Experts of a small language model.
Size: 15 layers, width 256, vocabulary 8192, 47.7M parameters.
Training: a variant of Muon for the experts, 400M tokens, 3260 steps.
Below are experts of layer 11 (counted from 0) of a mixture-of-experts language model. Rows are named router (the router's row for the expert), gate (a neuron's input weights, with its number), up (a neuron's input weights, with its number) and show model dimensions 32-63. Each number is 500 + 25 x the weight over its row's rms, rounded and kept within 0 to 999. Numbers have three digits each.
After each expert's rows: "mostly gets" lists some tokens that are sent to it at least half of the time. This comes from a sample of Wikipedia text that the model never trained on.

# expert 0
router:539482539526495497508504515492523495510511529524493504503472545467467478519454532555462461474532
gate0:496527529450482493545501514485497518492525538513509455520478513450492508479508497495500495514469
up0:519499485438460484485485536505531548537472493504517501481469516466533507515527505503478484496461
gate1:492457533545495470518500511502536494514475480547522500523453523462519493540474498502519516505495
up1:501505497541456538491512524553486511492460497533514531520486532465472510491505497533504528471466
gate2:503509526488478469503528461453477481482481509479515477490485503517498468489507483553518500503505
up2:496537478506514502526464534488486523523497521495532484496488519457487479528448486489471512501536
gate3:481497461522466520533483512509532487517504486511535527514517528482537509476476506510520485471501
up3:475515555527484484516472486567519498521516512501510498462523544455527504515494502532497457445483
gate4:461505471506571514491527500529489508479513541472493504522469492519524463489485504501490528530529
up4:576484528485472492474543482491547507498465526471517511539498489511497448488501509479523481491498
gate5:476564500463498507469458488504444488483499467470492539520501507485487519498512528517487499497522
up5:547495472524515508499510483497495465489538532528467491502506521488497527476504483492449508476524
gate6:500512506538479475462458493533523474488502533542503515440528554451518483469502479453508477463518
up6:535540536481499515535552498506486509505504475483481516521498478488474502494513497493518463520518
mostly gets: " w", " s", " res", " \"", " ex", " sl"

# expert 7
router:498476503505482475477489491533527504468487472511541480456500520518517508541510512514497503475500
gate0:494524514510485458467507512493481495522475500491540526540473533469493510537488513479485474488465
up0:496492482465502542532501536466503533506511506479494486487493492522517474459445494493512497501523
gate1:507500500523500482479456525483511450475475555489495530506497502476473481508460448525524520472483
up1:461524510547500496478518515514516499507497502518492524484510486523483501496484492500525536502520
gate2:526520460499500493468506494507513509519523471541494530490488484524527520515489476519534504477512
up2:510496484503487538505530524507521511502511525560528481511510510486526447509527527504498512491482
gate3:497483478475506488494486510525515482486485462488441523522528506496529510571541541469495481512502
up3:514547524482522517505528460490514554527491517538490470514488500494489511500503481512524492459484
gate4:499529498481465473538503546495543502491510506511529506503474533483499521485506537483488489469516
up4:519455503479482514468489498518474491498514491426525479479479539455486497478510501522511486492464
gate5:533521518542473482495532527481472438520522487487516538494508462505523528485482476459543491528518
up5:510518506471512487498519498508492498467464448470513472534517524515492489512489516529535494505473
gate6:509515508458515533507529504519481477528496496495501502509528513488526499485498480464510504470486
up6:508469475524471486459526485507514509549535494506499492482496496488510485505523494489500568484537
mostly gets: " K", " U", " V", " Z", " C", ", M"

# expert 4
router:492538553497468483496532515478494450516484531555504546501513518508493470540517473476503472482520
gate0:514525527510520506505547520510491516525509521541487503503478498488528445526552492517473521457528
up0:545470513438540522499539499492477513505510488531469493511518514523566561512541500485459461488510
gate1:506484506545468538459536505520509491536514474491496526509510459509478511512480510509450498475519
up1:488500485525482555479515431547500502469474460470494529514488492509514503459486513472472500515447
gate2:493512483479547484553458527534510549492477541509478510505523523462507451497478498555543453506491
up2:516500459513467485493480524507539515523541518522524486546519529438518485500511549479463493527509
gate3:524463548470500497497533483509504515525475484514487531461495500491518496484468465505485487486492
up3:502505511507498509540495467504492474522508443492477460506530486492491543538494539509531465518478
gate4:497534498477519515485458535528510453479477530479494513452499520516495503455506491539499443497483
up4:520490482478502548517491514458452480497485518464500437490486496488483523519489493492525498490539
gate5:499535495506450521467498415523503472542575455526487474490513494505509524506507507484518469531483
up5:523540524500524547495476483513521464506537504497511501501483506558503486493523504527489496468503
gate6:520480501515509488466468492490449479519516513500500508540497508477510460508522492511501497476481
up6:510510489491466464509494460511522500511489509454524531526552499497480516481481488493480473532518
mostly gets: " re", " former", " under the", " British", "- •", " German"

# expert 2
router:481505463477468485513494478516524459553476543544491498582495540450478522493467494519503484485490
gate40:493496472529513467507544460498483535490471502487511514503467492499488462448543527534535494489508
up40:528514467523474476473509541495493482517522482494497500512496467481482488536469469505510492499475
gate41:474515492477488487499483531478505498503494450465495496490495527528509513474525456477524477480486
up41:495483514539484520550488509506520473509521494482505509527515516466472489531475509458489522448533
gate42:484490503527537506505517560468471484511514476517516484495464487508516485483528463488469486515538
up42:546510462502475501534501484476519514483511524513472469528547535495504514465509506483506494546501
gate43:515474489495521510508490548499495503518443497435494498552504499523487516516534465498540500502506
up43:467534489500483519548513525533504478506480493493527496513481534511480556503513483489512492487436
gate44:543478516500503513483482504501474507433537535530505492525530480499508504495493538505515565484449
up44:465515474488491494522539490457476458499479506517518521530506464459530474529463480528519505509455
gate45:512451488487507522505498479486516500530520559510474504472547514504466477544500501507515537518516
up45:521525493461481492508474488522500519499539476528500447474517495477515456505506489521471484487492
gate46:511498501455463447514529498466510505503481550464509517468511476491441524491519492536526522503511
up46:500511513484486567477513492494510457516475502503516511510538464505514479468443493515485476519501
mostly gets: "|---|---|---|---|", "|---|---|---|---", " After", "==See also==", "After", "==History=="

# expert 9
router:504482484488454489502541511473513444498505496472456495513481507504475476525502487497483539519501
gate0:508463505459516504542492488522504514442522540483519516521466493522515484541504541502489472487559
up0:507463508528471501498506482506507505490496507492535493472577511427556513491494455510445504483499
gate1:539489508482469470551526515474512494530469488511503508502486488506508553459486500524473506483475
up1:449518482548518509480442504493483495473520504504481511449534510476530480491504484523527489507538
gate2:507513497515497475498491519509493501489473492505473506488474477482500572493520547497497494506530
up2:487521498483519490487503526475472468521517553537478472485546505486505479525502450507534528520499
gate3:508486501488507512452491492480476496520488441540475523492519554558537507535498484475507545489502
up3:498536469473504476509538500488510470523496498479514448438516474487555508446503541506492475503486
gate4:491535472446496480466511521440492492491489508535519498480467527483531484492541511507522480521519
up4:482515546507430529489519531500512493489484494497466462525534512519500495535499486481488462498543
gate5:454540520509520530491517496510482508482467501531554496490490455453511484532493475542499488518516
up5:516518498506492496477512476460515520458486462491475482528487523491501503496517456518492494523472
gate6:485468475523506498516514504469464503513542535504503468524519498467453477483472528508470446523494
up6:469476521497430469533505507496479481517523541475512527536491476491475514458507468488475510496485
mostly gets: " San", " Mor", " Har", " Sal", " Mil", " Ed"

# expert 6
router:510513490499488516501520480537501467485504457536474474498523504500503490523533506502503542511522
gate40:498496486496485466482476495497484525510523505507456486489490530522482488530525480491510512482476
up40:517497491463489530483520472474483516529494468548528521483519505512502514564488475489491529488541
gate41:506505546509543508515548538549455455447499520552495465475526462516488501508504491527499520494506
up41:519479500507507511516568515534489476496493526495493464510507489527499506521478499527500515470472
gate42:491484516518496508492504535502500539494480430517446484500465500471519494500506459523505501496517
up42:502435508497498525506464529504542493529473503532460482491481494465523471507518464511464542522492
gate43:535503473489510519464488510510496500507487511476577498504506464509467471558502495451505508493524
up43:498491494464503504488484514499494506487490456501525529505509527513512525459503452505480497475488
gate44:509518491523582514562484556542465473517511478514495489525504507458510488506498511514501485486513
up44:490511503471506523484493517488481521533525541476526490484532486463495510499522498475530482479491
gate45:520508472502495551483517543491484486457495482500527503525514503485513519506539486489545477509495
up45:490549496450526528475473465503483549478478478491488513491477486501446463530495469488476488500477
gate46:485494522479516509500478547535486460507533512439525477480478511542501479506504509501498504491469
up46:477490534476463506509505491508508502496515545524536481496460492565563521549492497495506490480519
mostly gets: "0", "1", "2", "6", "86", "29"

# expert 8
router:504494507518484485490534513485475520484453494504479478491523548512499520496498509496489521487544
gate0:488483524498506463488506465540520485510527502487488453492505506535523500444449478541507529481515
up0:497495471496472502525486507453469485484499490479480491414482531485424439524505526520502511529470
gate1:520519531472467509531493470503543490502505502478484556487439474468507454472469470531518474491453
up1:495511513491470503445502521485525466514464499477521481502474484462500506545456488526478538493479
gate2:481496532519490514469495434471485519513503510540461509459537515490524513475497540498428482497462
up2:529497529458485501485492514518565506488488474518529464473512484502468502470483482433491499480518
gate3:525455506503428494522489523534494509491500495507509518480481524497540447514522515531528520494545
up3:566463497513478478528515542490514501526519526465555504478542462512539500481508486482536456502512
gate4:502510509498480501523526478475532450524546497495491461494499509497516487513466503517524519541462
up4:504527445494478494478481534487501496478474550485503482469501494512516514496498505518525497516471
gate5:478514518496503508516543461487524513465452497533526505493482499525494535496496511437521485451500
up5:474527517494482513521479479519520534498499500484496507482501508523504509486501483476465464489477
gate6:496494531486499507520504522514501460517492478501505491463467513513484521435542517529489514510538
up6:494497506540528533521510501506463458522509461496464466449507505507523511473544521472545492496478
mostly gets: "burg", "ford", "ić", "na", "za", "ka"

# expert 1
router:536512490503534470481522522532468448503499499484507477518490537503511482522485519469509546477517
gate0:512500481492496493444508483500526493478522494504469453529478498472502534501513497476501476541515
up0:480485433532496540541476516492460513542515494471510518486506497545494493533471479559531484506440
gate1:458542508483495522513521515510503533514494473475464510510456468485446445508513560498525503547504
up1:487493486505514494567483487522445479481537512525477512498492544497509457536510541489494528504473
gate2:516470542531475475550523529471468462476485545551541525489489525518511516488502508477504472469547
up2:504519502497505502490438491526464525483489489443493473491516511511462512494480475488472460455518
gate3:528546498542490477527468462496515494497495511519522527524447496512502498512459494529469501487510
up3:473547497529454541458479526522476503527519481491534521497519503509515511448510511523507536480532
gate4:482514531476526496474494499486492474563489501470544513492509512491509527555478506521503494460509
up4:489515491551478505484546472531484538498543537473495511488504523477491511484498507526493463436450
gate5:486479499490502485493453501460555504509433476478475489505462502507525497497510437502501531461491
up5:491522502476478524533498514528527526548461538549459540496516515525458513465494539503474521554543
gate6:474461481495512544477526455504508486486540511480523477478507517558481527475455513473484527483495
up6:537481562481485499485515466507504469491529503493487490526516497537504497503517524475482447475503
mostly gets: " mm", " rock", " pat", " wood", "yp", " aut"

# expert 5
router:471496509490527464498521496527483518546508504493529506483484482497488475525470503499504539507522
gate0:507517532515482480500527465484501510481477530483515485505501463460501490491493505460503528489491
up0:491492528545511497458497497504473496485494471522472532509450527511512482527482504490556505465516
gate1:490517504486542499472498511485510526477479499519484497522478504516499507517461559502452478461510
up1:476509555496540501475485526485468505508504478533465489503490498493497532522509473529524498498505
gate2:468526507549477519526541485519499500518519529507498532477501522528503502542478502492479504488524
up2:486469453516540529503468489539487496498507536486501486498506507483494450547474438504534469490489
gate3:512488479519503514517478501518491494474521460521466541565473478453507511538467507462479504498545
up3:426506511476491529475477478523485500482514537492528480439513520498525521475481483479515532476491
gate4:491503531491533450545532509490492467486502498531484504562501470464503511490514481495474505462508
up4:538529491485517511487497481545489533496496498529498487487522526475471514517480510517497514516479
gate5:495511492536535499513469464489517492473515520473554467518483487497455480518505486459484524539547
up5:513508490504493490507499557484485531514502439503509526523451518477486527516501490504488490459509
gate6:482464501490467462511558467509506511469470478488512500516442481506497508480515475535498540455533
up6:469499491487492497514465503516518490507470510500489469533482494512500551550504458495519532462464
mostly gets: " has", " was", " have", " had", " not", " would"

# expert 3
router:525481508518468470488510531536492458515482489494527524508534532472493501518523495527514494460519
gate40:517514496498511477519464518480487546493481543486489515490528507486508488492526540490547517509463
up40:522551488492548480466491535471452487496511485498481515540496529525474475546496471488450488444501
gate41:436477459489490457516526514496507494486515509503515510524541502481511489538460499478512473527486
up41:553463538545461521507489518502451499497522501488495515481496475510541503518503469518514481508494
gate42:491526533522478487516493537492465475517515462451534522490531497525473478524465495512519451507497
up42:469464472478509484503520459507527551458483499510501470487485504475520514481549506501512511490498
gate43:506452477481501491463459502543483477476530493479490507511521509509543487514534529521478479467517
up43:473481511491447444538532524495538511524469511557531503499535494531501522481499494490530518508504
gate44:493473490491505540498517531485496503513496447509498517525465504517497515494435523532518508487524
up44:506529452525519486497474463489533532486508507509467510459546492512519520524519446502497511477526
gate45:483497512497501565497526546504504487538484514481512481499508530515516508527513510491492472510463
up45:517496499486503500543505470460515523446521484467506512520530494494528483484505493544517490514516
gate46:524513505539516503490527546506465497526461513521513481475525471480497440538493553516491512524499
up46:473505521480492501513513525478504461521499479473503570492485488454532513499510497521518453500526
mostly gets: "ments", " government", " business", " community", " work", " building"